python train.py --d_shared_expert=0 --activation="swiglu" --beta2=0.95 --seq_len=256
Below are experts of layer 9 (counted from 0) of a mixture-of-experts language model. Rows are named router (the router's row for the expert), gate (a neuron's input weights, with its number), up (a neuron's input weights, with its number), down (a neuron's output weights, with its number) and show model dimensions 0-127. Each number is 128 + 32 x the weight over its row's rms, rounded and kept within 0 to 255. Numbers have three digits each.
Before each expert's rows: "gets" lists some tokens that make up at least twice as much of what it gets as of all text. This comes from a sample of Wikipedia text that the model never trained on. Tokens count by the router's weight.

# expert 77
gets: " ", " inter", " sub", "ter", "\n", " ex"
router:164183153129160174100122134169143177102102149159138108052155137147140085125124120087171132162139099143137163144146110190149066177127159071049110100103103113068157114123125141111093167138118171123141111137148083111185088135111134081069091100180146111106128136139076149150092125142135125070187152102108172088109129135138147078152071176125128102179119127157071119137171100084089068125133
gate0:166166054153135141094121164128195085138157147121096097147144155108117170137080108143103127087165108120142105112106107116126125140145146115152101124146134083154222101116090124097143150121184133140094149174179185092132105061133124164095099151116173140112180142125128142080101118176080132149145121126089137121113132167099122096162162130063092225145145135110207118095155132159126193095073
up0:145136082157135135096107152155162115150124149113094104170153140113150132152089107134114154074163087123138129123105123110123094148131118142140146102118096100175169087111095126072156182145160149134114135116158174066140083070137133168087119144132169122090167122125087126114075135177055101163140201143092141113094156168144121072173148122045085220148130138132203179081146135131106133074084
down0:113141104123095217140192118140082115170110090069110217118093096119132154093112107164134168145149121144153140129122069125116084115083142112040120142074109140078126148091123144119177123098154147115135124159160146122156102162089115163099168107166143158137115145152121117183117086151128016134162115133112138125147123067131184148082100061135099114113129126117138179112129085105096122084161
gate1:142129086124116101150125173122094097185115115101113166110108149058063105117168117134162144200112099139034175169160169175195148155092139113118137089120118159137141101112116127126105163126138132123129149090104088118132127135143157098133140120149189134223192070124171074172155124144173155080149131085107145152106102125113130138168120133083198105152167123063115085126147113084129152123113
up1:139109126177109121113134153151077094191115142113141199073178134105079076211152154124156176140146110127080156216201145174152108173084164110121113078077100161128149109117134155064139149167140143108129074086143104127134102151126152097146098145152146136115172078132119117139140133156151137102217168118120153100118133152115170082180103150073198103130133113131125122111162129118108133143137
down1:117103050151212202122106155124083160142174168134122124166111084154149092146139158090097166113125157149133100138043158155193120157145124084145091108081135142101158087129114115117108112137182134041190149110096055113096118130127146091142166131153084077179118167129100103146087131115142151117175074177125140088142129132128124156178123120118150135145151175135140152148105120090163103089161
gate2:127153143172101178080079075040124095160125178145109127107199109138115189101115124174125116127194110119090141159076084122137120134075156089201127138128141078164137130101103096072120162117126161147110131137143224120137111091157120156099134147098159133142192102131153188103122099119100134186142127133161159095144133136089127114125166091148159192117094083095159119086146157114106140084141
up2:151116140074148072171187161189097158093164128140149119108057142100108079124157116114112114161091159141174108100193143166135142092149094161082107135114129181077131162160191132191111097107114090109112144166131061156127159124107112086158146099133100142136061166140130094145147129121160131097097113106102118151100113094148108168111103163142065032102156171126117107166120076136146160151085
down2:159130174114157058101038135110154151125146164155158079061172169140116101154156143136090099116118159117135113114129207159110125175150144146122121133164156120181142129161148147167109138157084092143136136131085175197085191101135142141108104155103145091126154119143134173133135140073122229117099085098208143130096106142134142144165098169132110144127145161090125139103108168148194145178125
gate3:147114124141155152176136044164129148105076144187136093044140191157079103190118113122146147144085120218176070117137102161114106209123166135080102117127109097095143108180114139114178105116102123123146118113150113189132104167172129139147144148140139146105150133128088135170121179105124106119124158075117146072132096152171069154152122148116098103138087148174101129150127188133108082157101
up3:142109128138153148179135034157133147112078145186126090057141189144079105186124108123139145142081115209170067112143098158119111235121169131086099121128117101097136107176114142111175105117102116129143121103142116198123110164177129141151144139132142149110156132123088125172131180107122117122116153076121145080158085149175067167143122143109102109134085151166105132154125191133121087159113
down3:151118137185174154125174145153110145109148102187166108145119134138131138065136158141150147178116133139117112103127119141124089147143092115098082115113177126126157241184138138088120125160072150090159145108175050118142099139143081075129150127086122104098171114143099126208091150136144122086174125151060139117115154143133116107156122162169183098150127186158074157094155064151085144095104
gate4:084163092127090123140132098073119135138101107191114162125156021150122151137136132137112116173140134120069147189065184101107111144169109114109161138104084134142129113119164126112174136153175135117124135154067150128152128101165092132095135145129156108145150121100129095165138111104181128104113145167126054176140134117194134140054116095175145119065075165098126194117140057118103114099067
up4:031103048195142173132064140132142118092107034111173155144166104093131098103094158114133129127083145121052151159109152095149106121158103153130196211121122119146129125122145158134138149147179137128117113122125134134140118135160126058084080196124100139117118157184112071139163159120182120126164111137118100137113124087113134124140107125210145142136138113133117159118139134094134126180184
down4:112130148074057204089145053138111095125130075121092127120102190116168172172126158146164137116112093103154206155112149092133086084075167115088106167110079073128094104104069107120153166131138132101123100145111123115152134099148120166058101103145123146171193101075121132116163096121114146140169162110102113132122134155122108104134142125146169176075128179088096132103119089180085156095108
gate5:146098179098140107175135159146131175091110118105127147104187164119136115128108158110087150079155135158154134121122093083146171122106156104188144164140105159155141139154107087111118055147155120178080111109143078120120135103131210114152069093140096173152167108160125186120127098064132127098158140092201124152109132044131139128116155139067158142148163158150157092122126137147161236150141
up5:130127105124166075158138107137117105130167133151111110152088169052062176089187093181139093145094111186111060097105126125145158125150091139127157126157168144109144164174139136135117175048160083156150169112095118155118148151102113134142172125105164151139084141111135066143189155114151170109101097107115081137165067111128084183131142106147065144112077173088139115180083155122153106161139
down5:077127124163067175150114108186113137116111083129106136105084176139124100105100072129111149084132107105112161126145111083110122112142179152124151074171125129088066119089183135140191081100177109169176126099141132125141090158078168143148136115093184116138158137102125101037084102130111045133181139136094123100099121089155035110121112087153138112153122129197121136111128100157144107118151
down6:128128128128128128128128128128128128128128128128128128128128128128000128128128128128128128128128128128128128109128128128128128128128128128128128222128128128128128128128128128128128128128128177128128128128128128128128128128128128128128128128128128128128128128128128128128128128128128128128128128128128128128255128128128128128128128128128128128128128128128128128128128128128128128128128
gate7:175164144113189164136088168114172116183129123147108182120166158101108154120109128165074114087121142151137111243148086128180174138121174089157128150127144158150156116178154095183116157123126129119090125144108115156122146066176186112134129110149119148121176120099101156153128122100175179136159115100213144137129121104068136129114149146052167133133094152114163099103097119154178193111107
up7:147174152134152194099140176143187092097110152177100116101175117194098161137057163089132136137138096174124125175158076139106111167071203136121114121098144118114147091131212152145135177106100150140130119145104076132105092124144149111107077147135105142097143128104108154152072125082168077117190141113105205135098155153124194095102103141105180122153120127159119095098181103123108141095140
down7:173161122121155062171116142078154061133137170125156138129132165134125191151128158065115090093114181134149086084116128098116172142112145133130106154126113131141178111175105145141083158128104066157115121177147162122054187149099142162114139146136129146119120108148139145111151179057142192126095054108160075124148144181137145155146140200091135158077155091121148158097140143082156113142059
gate8:114127094126202122153146123185101212092141149122153089120114142091156105133185164100127091099138135109139125087189133135168113141153110166136138123114149144112107126087180111147142143094131125123118095098143112129099110145109086161126117049127129090134168154121118189036116097144134116130132143117121163097130132155110117099151119158013178149146070054153162089155125215134125152125190
up8:111110129100186110102095089141115181100175113103112105100153139187189084189196155116108154072151180080118124126151143111121121125115142151203137111094164150173137078117150137109171132145130116145093095116176128143112125126127050208120106132107156140144091144112082169107134199117101059161097152175140120116163081123154112087092117113138173129108110083157184167127131121154128145199127
down8:150143093100112147147122146181110093144133114150163122154167163186148129138111084080092107130126111138109156193122117104208108129099105144159124068150106124091112155080123114137128118059144152162098132142120154084081113132129117162153108113147081121091063141143059103139127093088116024152136163120089127141179176146098138049142140136121137148134157141196187119127095139073057096093137
gate9:115110164136126154142169145124064147125135110117187115112132021150108097090155158145126114173102211095177126129125116132161133049113092119102114157094070138130163122077122153173123148115100172150155124194125131143183158134144095081052121157134063116119177109176149159086151121093101155123142090103162146152081127104088147154126158129130058109157117111148116072121141071099090125125128
up9:124108131157177135147151153110105145117128149129145109118073069108088099052138109115132086162066171129135085115133122156151144098114140086094088157145101129124189140107139131195088123078119168166176181193093107151155162138116161087079094126112101123147179111183142143126132074176136183085169067057147125169118113133093122192126096135177107107162091129135103069147152090105122108096120
down9:120146080122179142099161129191113106107105160166155129146169149154115103129168080116155124187120140101159124144122171097112089162147136120078139120125119144052101194127142186095133104141119123068161072079148098133121122143095149086137127136168178171114116161122082041142103142106116151145145147104092112121132133115123137098096114188140198053216114163146110175139161149079086127127177
gate10:094126153181149139085109145142178126107091103118143103118151149164121137180146152134122179071100118106131089061138086098167148151093203116159152133138174108137113130133113187073128117189183124133087126107191137160107125113141082151129144177087145153137083143149116088196128150078119118122170126143140091144108130149162166110116138138123041162095125117154153206135122203129204131169161
up10:118217116186137170177143170119149124120106090125158134133114109138100108117147131097156088166130144123108163071081177130182148013173098163101166144106158128079185178134131158141097167087110116110154159154166114175167137132066111125087144152111094133173119183168153106117139145088133130132106093125138138125095115113130121131121156202161093124142127130123088049152126088063110155112142
down10:156131194171115189139179087141145139147173101113129144133076087092152161115134136163102118064161166118079097119163072105151176108108141172182113082146129093130147147117132128097142131141090109206156124084152144200047101127154123125097172104120074156129128107131188150158131123143174079152117146183140121116088162130133074161089182111148057166103167110131140103150122077148133152136136
gate11:159153138152148186204123142160182108135163049148113190170133076166183116133091122108156146137148092120145131122098042116120102118150109103144119255092145119096127162131121150136167185102158108116128087113112110107141148087125123122134132138138150188132202122116116136124127137110095095108130127102179159100149152045146115126155153134117111148158129123128116115086116127117147198199169
up11:173147142171142194176126164159166079130194123118116148147138093127168072087116132092140165153151132132157135129109108180130094122150124133102091133107131092117175165114137170112128129141132204087157088104139132057150109135142115100087115131148133116078228138115091171134081157176133137098174143103139146091131186101121127079210152152092128114183196141160096125109158114115117132182176
down11:122172162098127087111224157075119111097124126098142176093091131143117141079178174083128153143112121132177176126151103161154151124142174124142205121153106116118104099128056061145149104107101097147072067109116150107052123119158155126134206088148115126123143105122139163110148180180105127131082164181132158143118092131128130137152180121168110154144130094120170061116111111142087174095113
gate12:157098230111163095071113152167129110152130170074143104132088148089148145138113130154117118115136123048142149144147072138166146138133163068142136121143123198183161139153125144154109105130146107136108076092149121088136166097136082133125143136167110100121114126126121149175129113133132142110135130145196080121089132183142107124065101022101108136124097187138180165153143147205182128167144
up12:074080037091090154164108128117118167150105027175108164149159080172166134156121125104100170084139133171100126118129199066098112073142076181174134149161130141137091103082084092097158127155167112122105165114108148173111150139148128158148125130114153165159104108132144096083150158138092077172080120165106105172166110096128108133107174102166126143112155074113122140082099126114126141136109
down12:111056129169124176137137127093099184101143068148146115157060135095157078098162079145140155156176134133115131100109171124097092160134117151128097105155162072137139147160127137113118094180113078075162182104164119175135082169147159042121180117109149159129120133147084055150096156106138113141139155169062185114196092118145093104121136108141101099113076162146112125161120157114096120116173
gate13:163136176115113142156178114108101153134116155129127115134127161075171110188179155143141116138126128135150114105145107149239116121103141102125076091054076139109158162157098072126152105144106071098109066134169108167122117104082182130143202112131148132154077113115102127130187140180172141119124157100136161045106092107192084151161162151136108082137124159121110111189142141118124120150170
up13:087229144135103149123169134091075119131111145146137129096142134102063108173155107138156092171071133148135131120147154138221115099109173052121076127090127112098169179150100071163111118105119133088107110176169105169162134089107156137166165103164120151172126132147125111098185117149172168081133102099135168099100119091133132177140145157173067079153148129092105076151163098135117147116120
down13:157129156179151153127148151104157116079144105079145166106104138094148116102121131129108095140092108108141107110123108143109156138155078107145132188081128165144100193159108145136082131188132157099205150182125021091218122144125097107088149131114141081149132111105117143187134141104130136132197092141054105107139089128056138163143125111110143133135098143157074170112110173101100127066098
gate14:070083130156135160000043179112150101094160166045115126140129112127162187098116134135148105114141128099097169138132085157095111173119082145165105131149149087142070116098114095115116195147137163131127114141133130122108120153132113136096104080104156101147145155161133151081133123127108124118177132138128139102138116146116147102137103145171189164111129056142123144080136103135136143152167
up14:186216119105120115166204121119151148121123096133133079123091143105096142105117116127127135161089116164158110104109158118171164113175142146080143126118113124133241168183137161148116094107167073112132181151161126146163135101116158115128129188138088129104102159132100110188137132105177149089086107130130097160103105102139111165105142162107028095142146216115117112170116137087146137144084
down14:110112169123147057071093123091127152131158153135147118071100119102150161133126147165130156144079148139165126107169175184129145165177155109093103162142170133165171122152130139165064168190126105145132167111092129177108128092142139102117102147107140102139147136143135166170144137109158231105096085091200132124142095131117146205141080124120137132107161161028082111147123134169160151169113
gate15:159065126167145130096115150178120163116040106069148153217165131112143144090161092162111122069153143126105124127160091135090092111141034170146149089117130128131101132099096157144146106109105101126114100075115107137048127164143139119176169104125074096100110142131157151131141153133128128103117119133117136121155149097141119101128104167087220177162161099149131170163076158124144167179182
up15:097093105129137156079174164150169132124084176107165098145134109131163059167123140119103147126147115096170157078212129143197098137115104131117143122096120114122124106072091154146133114132000154079125070133146142106115151104122178107095141040159135095103144129165138173133136121158130131101123143166159141108083178188182096110203132126113103150159140135150143132137125146081110094121127
down15:090130081080054105100143149120113152092064162149131117135195164153135083085115130106192041132149127159084151118131181137146134117137137134177131114159068124189109106117154084121098160098087177079135095117100184117101184171174162133181080111102146068135157157142109154107128113159164202102098164148126135150164132146090088103125138096147102144126134114135166071130145134116161153106105
gate16:154190208136134102143093046128137122131144138074144150169116135077179140104162138168090112109154146119150070120061095122098170131207140149128155111157111109130146159148188135074151134156134067137152111171181140112078144131101188135091159132115151087111136136111127174124117198175109120140137153091145146093181145093153143086110146134108138169169150134091111096204120117127140108125198
up16:188208145195121132114112150108196102102184109112182176140138155119166126078208123080138131133197156147082144068095135145071126125179143171103138110174119104080130154090184171125080127134093131127145152129126141085112111143064134160122087133142078131080116165173131114091117125111124109139099139089142095132104158124094120080136117144085103149151160152124086128134126155184121109197165
down16:126070152169126159087123129073125148145100111115097096114096117097183083121155110183156124138161116080126124138145207152147103103144079107135088152093080147116053129092150147093160115147193133109125191159096142124140100187145137128116171115134148177116118143156138142080134100096154153202087096135173088128136035159127116170111127120080110089138142179067105134181151160174167141113150
gate17:153124161089134112158143173108114152200171111088142175154158132085196112147102152117118131134085129111139173136101117102231192067113117095099129130086108178177071117087129086171081086128071115133113098167109130091089151100154176116103107082209094121104128114154149133095106138101117186133136150104192121134107170117116125123061140131067102135135134089132110117159126146117124170100146
up17:126181144117109156072109122130198136142161090134139109095162134208210175122069141122128189084112146119151134115077066113040147102119144125147127139130120112157103126133121201131115125153111125143136140185155104144117173125096125153121059166132108152126105178162125166110105181047091080131184130102142135157148153126093156097100107132106102152111183103166117165098136100174165113153164
down17:162088131159195118126113119065074151113184146098159156164159113112163122178167200094096149106145151103191080110097140139114147112116088099124124142090145129151177154148152125099106182190110176113155149176132116135099128111126086102088126103090129133170134147142096154205148147067150162135128074138161168139138146185177149154125140131052174052132086152115145170140140123099123106084142
gate18:129103084042154142186111158161156190096084050120080091154111109133094149095123107108122106149073082165146136127154160126109110133167095112127112109175108135145140132140125063192122104073158138162146177108149113111119140152141101117123107066149129156186172112128144110133106069107120122098154121099093169156109068000122115147113117138091154108166176131135122102159114129113148133146132
up18:147118118061147153174119117161153240123108098126129087131105141224137092151110162084138134149147105125162114129194166148091069134136114126130052113162107112143136105114124108170158118099179166136135130198188131119131127147143065107108130053109127152210158105153133151104086125122075097123134186149098147146094075140101165139124130129123158094157159090153120121129130145071096137136104
down18:165179144171158111068145073172142141143124160120068106139169123129169131096112139119182140162145117108118134094145181153174135142127107087107056179096141124139103219118097113132101169131077148060115107117118131117147138131110132140171104124155078116133095179090141089135070178166169180070121123110103177118088165155112114146155139155172166155145139103116053171113133083130180098086123
gate19:112151168158114167051114186123154094099059093150065111113085183173098148134132125127127180120156114103109135150077111132103113163100101135142125117150094111137149114143134165154110121131194111126158130144097116158175136166110168120142065206075145165143074146160120089145161142080100106092164098156097071128096106114176135169116109119180086122093144134135121182037156107078146096149136
up19:113114109062116093179111104069118153149157094149104097180171026088160179091089088149118101126109087149129136133136128098127168116144142141148185197156143143134112114129106105169147132132065109182068139077159164091072158111104122142127175133149130152156164073088161140113094119151173122171104134108156152150165085092115140122143155087106167126123186119095159097104090137201129160104114
down19:131136105088110038086094091105074087143102139095098132152123128145143129125161137097115141097162169071131171104133165090160125088179112128154186178136143171127095131177143191162112125165195125107161125149116154113126114114122192141143105128099145175118168080087074083089178108070093130184172099124150112138151153191108124123110080106090136097116154119079168140142160080125135145135196
gate20:101156147152118090072105127097145101139125148044170135182138153037209169139126135132129093105157171107132121088128096118167158136106110160143101090136132157143126167133116094064165121154140093081123142189182142097128133139155126147115146133161121124116097164147110217133183149147103138128122116160204095130120139125121135098139167152100081107149192073077109167175090137124174109115189
up20:132129155162116117109125142090152099115159137069181142136156166070157119136159154107163091155145255137136116118092030154158140140118165165081134112070124112082161168141122130121133126149124122091162114154158094123148096227125143103093132150138106106079125122120092164155148196125130153117175110102140124101122117133148174095131123158129119100159168137109073131203143153115117093151179
down20:165129149125108073129155110103122164175122113069086113094119128071165180155134099123153153094170139132143211137126110147138106085100120131149111124130121145133147083096144112147159122140153110161082135191085155134143165109166117160145099113141160199165114155139135145080154134135151071116061075138220077143087073157167134137133171117115129149132221073062141114134096127175150104155129
gate21:088137106159158162133091116097181154111168132105150091082149092130171098190115099117144117121149124140137125138098157098185124121159142133128183102132143120121135130088068119120141209139125144111152082148119137139147097132103173156089123139163090033121188130127127176101153143038081055144134128144136154179153143105127169067104149122141072193138060119168123115130123129057119099137179
up21:153134157115119095129162143146111142141118105109147183168088127158088085108138131110174126154126112086181125120163163157130146123196174101090070109102139123094151112181134199129163137127146108129181135124133085156145115157084046110161131137138090124125098140174093042152151138118144130066095139139120116087130090157196129136140125158108100049127071163128094166187139064138139084194101
down21:133120142113095064164055162148184166102112160146154092100154181174160134069152126119095132141114138149145149136156198105115106133206138111103105169132165126147109170151127175142163126104077141151141106114141157205098166106123154170108107148154209097106148103090158199082145108070087139155107156110138133101125092092137096132109052191106117145143156150093125092146115121142113170147096
gate22:146158068163123130127130113137140156233142153129117180138129128105145107109186141110124171144132115120138124176145129101206142140153132121109109073114105139197101110093129140132084132133161104135106107134147154095140117107164098139156068138133154104147120129123091045183123162132174141138127145121175094078136101105144101115105172161014152079069163150065160194124143179092117154128112
up22:086063108084146091140144149144147139097119128165136121127136143128141141153091150102192152100105075170088089118185109125123125182071150168128135140107147127133117109135150131132143080117124069159120107090170114162058140185170137153169088103134131141157142177105091119208169117068145080074120130142092127135161057131178128140094075098147141111129047154148135178178128160098164134181152
down22:158128126129142133139158146108149119126104154110097160157113072130115129206162129137128055049145135122131148149158113088091155117082108115155199125100076123117095104134121121091076131031123097123110106126152142160146215092116125114149129080181138166127183133089122103098120104141169147142054105152181091209134113140107104157129145153145165086120119092141137170072096198120150123149127
gate23:139188073156129130172149118066162067109168132158158158079137138087101140094157113112158079169140185159093144078095132165109123180155136156072162139137156156072151169154193120154090153095131123096159179127097105151136170131075102130143115102147117117117159177122149116138116095115161141123130083090107123155059151135089156104118079235139112137150109150135114067144142129136107133059131
up23:161192073141100116159129132041212057106180164142133141088057139108117178084155121098141138143164154143071189092085120158077124160125113182087176153160136161112132127137207147151095122164095107114140148122095128114129099118077094144148106103146134127107168167105137112153118124082138093123113104117106114186045191158143124088096076119100116154132102142115133119109134152120114137119127
down23:118112130149133158143130100154073138159154122208153119153102136137143150115119174121152129150094085138184140078116134123105095204119153131103104117155163101102142192148101111101077126113109140047137124124130126173137130122155162078110130130084111106167123159135060091173084145173152153052144189113069162138114146119140113101167108180182218079170118150144120103121146053105090122149140
gate24:156139149072117121075124126137116145082124128129129020147161113122157115146099126152137169087164096164103090163160052100081115137099179149139102144102150140126135092146148128041140085101142104121087133060149127144023091110159205083160147056139133124121105106108146171156092173076113099106132144104078129137140119137122162111120068146120155132142139128142136153144097162168159149151147
up24:177222255053133136084132178110131138096149085115108075149111089161185175070080133159128140109160137115175149131087108122134140100109160127152151186146121135146155131142107180141130110095096136118119097118206124113128131090134156099096157186166129130151058144163160149098107150114116102123122135138133118164123135137144157145125147103160092103117172131117139146124176076143136111110167
down24:111133154061202093121121115145130133124167157100081084132093138175088071125132091134108138163086093113149146127157110139162111089153129106147096112171161122124141136220177131114147157135156143076064156088161103102176140133134068151116140161078118071095102145143122134171174116109137173129186057093138195168119205109112143118181111143134158177093138135124182136146174113134126111121155
gate25:121100086119147102104113111134152140069175179136165106090113161131160129194161132103159150102142087081117109075156119159170113201083162255118126116160148095113097130108128140125162157220133106103103106124100145165132113144094066168143185092124194112114091162117085169157126125139158087113098140193138101102130103077146105099097106128123092124123081116132143139164146173131117114127140
up25:137121075160134132172126177140146083127156144144116214129132143089151085116118105125162178157093153201066091101128134147106119153255106133083136111161137116111132175132079091115091085151154116104134128140121136156143133160126165124179146151150119122145137169139114063107171167121150143114097097120117059182114149090160119126111126120159092146134184160098112149126112165130131109151070
down25:083128093115121160120095165086077117095075126146189112134089093102120138119138149082116147118139127165128136095122128169077156144139128114114128134097144092156165162117093132094031149182081103050153137119162129181077136116165124088115138192101189094165139126144150181162125156099142163082129081137133114113079116148142139227119130164103172134141143107083118142099102109130176187130071
gate26:119097108184152119110195190103095105129197125188112104098054156144128155112142193138133087152150178106098092140088091125123122125117091167100086149096126139122158129153138144163088124106180129177180158186105092175140093157133096114170090168114096157116059146141132088125155095106171140125145064111099189108056090081091177152126121154092119109139095130139114102125169133115124167125152
up26:117103139179134124109196180107118084111192118178117094093108144169130150121119205127133110157139162111090110138074101109112126121106090198109107147107137123129156126158150156149108122124191122177167153177111089175143099162126076128169097213099089163099031152144117095120143126078152110124156084148126185131079076056104179146129125142139097105129136137147113113126172108131118169130158
down26:088114141116153187088142184147123157101097166174123135159148142165123114098100130140174127189112085164158111105103158132145050177121171105132132099129131135123129180095124118122087116112116173048123097081115100133135122153124092128157156160124128054150091198162103103197096139179141120072190198111071143131135113106161113122140099161163175080211100140122116147100131148104124125098133
gate27:178136148090128118160087127160116139097127111115149101142117157084096125081100129092170093151074105207202137045160169163137078109146095135082116135137129115148146126134148165152124124083136176123102152112194106117130120173139198059104121045104152101123117165179140136124120093161173179106170130121136090108137134125147139157088108156200115112175131156138128087171132110125107074124191
up27:071137110157119141155205091144136104160075162169130138095085108120116142185133133121103152138108126139070147141160170100155123201167182088141114094136123153111102157128132099143111144132105101119161128118039115163121127096115120167166096098167118149148129071103122087159134049113131115198104143135106163115112124126170130112167131140118173131133022130101106132109149137071139157032081
down27:134114121087130105147161134128095159137096129092035146122133034125130114171158126182121137083116088086160170162093099143175163111111096113155177171138157146125133067079127129123130148115157164147082137136160157103104171141173113110098130113075165137153148125083189163070139160146112110100092072174190104211157123105168129138118131095081094116119181119109135102079126143153153163142172
gate28:162167128165152095132075134107191129133138130086108141082147162076124217083093097155127086111112108172159136121104098112088179155156146147118210092202119125107159151183146132128091168120163105121128147160083096152167126112102090158122101210114126115093097131120138155166106129065163149112147094119131076186099132080112146120054133148072103151106089143098130105144130096122142145094084
up28:070101023110143089157162141152084114105150104123138139127078126055140102184138113124144110152148185134117109095121204149195095121137151130105087151119164162119137185131120126146133135131130133121145155117070113107133120124130147125156165082185190121187156138081114047099132092191122118123107118141141151147160118140099113119176067135195149146177094161127110137169121166185156090149155
down28:090145146109047127087099161130140137077085123180086124173110113159079128064092110141154139136149184173120149106107136133148082172149118113169182093124098142144118067094096130150180159088141082136139183127125138153114114146117134113093134192146139115117133077126136067142149144178128174174130217132079140093198122102153119095147078169150102134114143147116109061149204140105147131143128
gate29:080084126170162068134137156144125183059107112109117074133146149141166081080170120110128124065124123068120133132136090134090125158125121178116122120089145136124125111117170130134129112104216117166131087108149094107097096153115161167138069176128116107099081191099120176112113152123104098125184139148103158109150134130144120088144068182031207155117130116158142141137151144149128091145194
up29:143140105130044186124087156119166058164174099150111163092129088173088201129070172139132122184116131157122144157061141075115134081120090114135193123190126138127128114161118117130136129139153152101170189165126182140178135121149098073113107206145119127132140100154156097165142090105173133124127108113144136166092133121081146149117177104160043103132167115113109121097106124093118156127099
down29:169121177130160092095134094080145104134120167113092133125097113082103180189125094131132183098157108112204095057125123167091141089128190129121158151135141130123152112127058133127097116167122137134111122074108078171146124102194135131114152113122152164148113146099196164094110135145146184096130084168160127106120144136185144207118129146093120115132125105056080137142127154150151082214093
gate30:166167140124145131139111157134107198088129116153167074101121064142174111116159148102082091079161161115173224097131191123172123038152122162161163162115129140114117108102150124109098165129087124103084119147122160118126124096112075159117145159110195113135127175125091189102112133127127103171105128237182149097118117161145118127132137153135134117118098086117153060126137120132063130135133
up30:169162109130160126155129129141104163105120117134183092069103062142203094140166162087080107097169185127156147106153195137166104049135147164123155142092125132081120122109141130103110191144116135072102114137117120128135107123097065179121142138118204114118144178118073193109107127153123098137118139178164148065077120151168119115136115176123163126163095110115107043158154143107098104137146
down30:160109124091087167121158133135141112176184068095157150132104139137126169134125114142059150104125104099123179179121096109141145140097106128125101114128067157128091113112118134145173141080134206203133137106111105120104116063120134105107103046144084112083106131138126111096097052082124036177140158119099144127127147111114106079112174155116106139123148129170178134099087127171038105137153
gate31:212156150129095088175118048118072177160150136109149108125141133091123145087117117148113082121152148145142051121075207116142176076118170144123124138154076168120164146131139086149133186077141116159168184163203114172149112168140063127108130129083080106137135166122121135089130093120140103153124146106144140138142101075069151127099149127166123123124048133134128093137104078096135130157125
up31:110100107138117129087101143136192073084148114125142155158156162137140157100114123118126151119128099163057108093156086089076138146115098135148164112160157148162140120138134082059114119125194070164096153095160137158104135148130107143169115112133125132156109136140135111140176179082139043097076096171144083191132072101148106139028119083109119143072151150119149153143103169128167123206153
down31:142085135151131195207144116123139105113106103078157143155094158159174191113048166119125141151159061161127130128142094089129107147095191110157128159133191074063131115099109087113146159141155134159145155120103087134152148083145117136115179047087067097167143162130133108176099135147137067130155144149150125188070124100096103106141171123076111092158132151117126147104101101141139128113174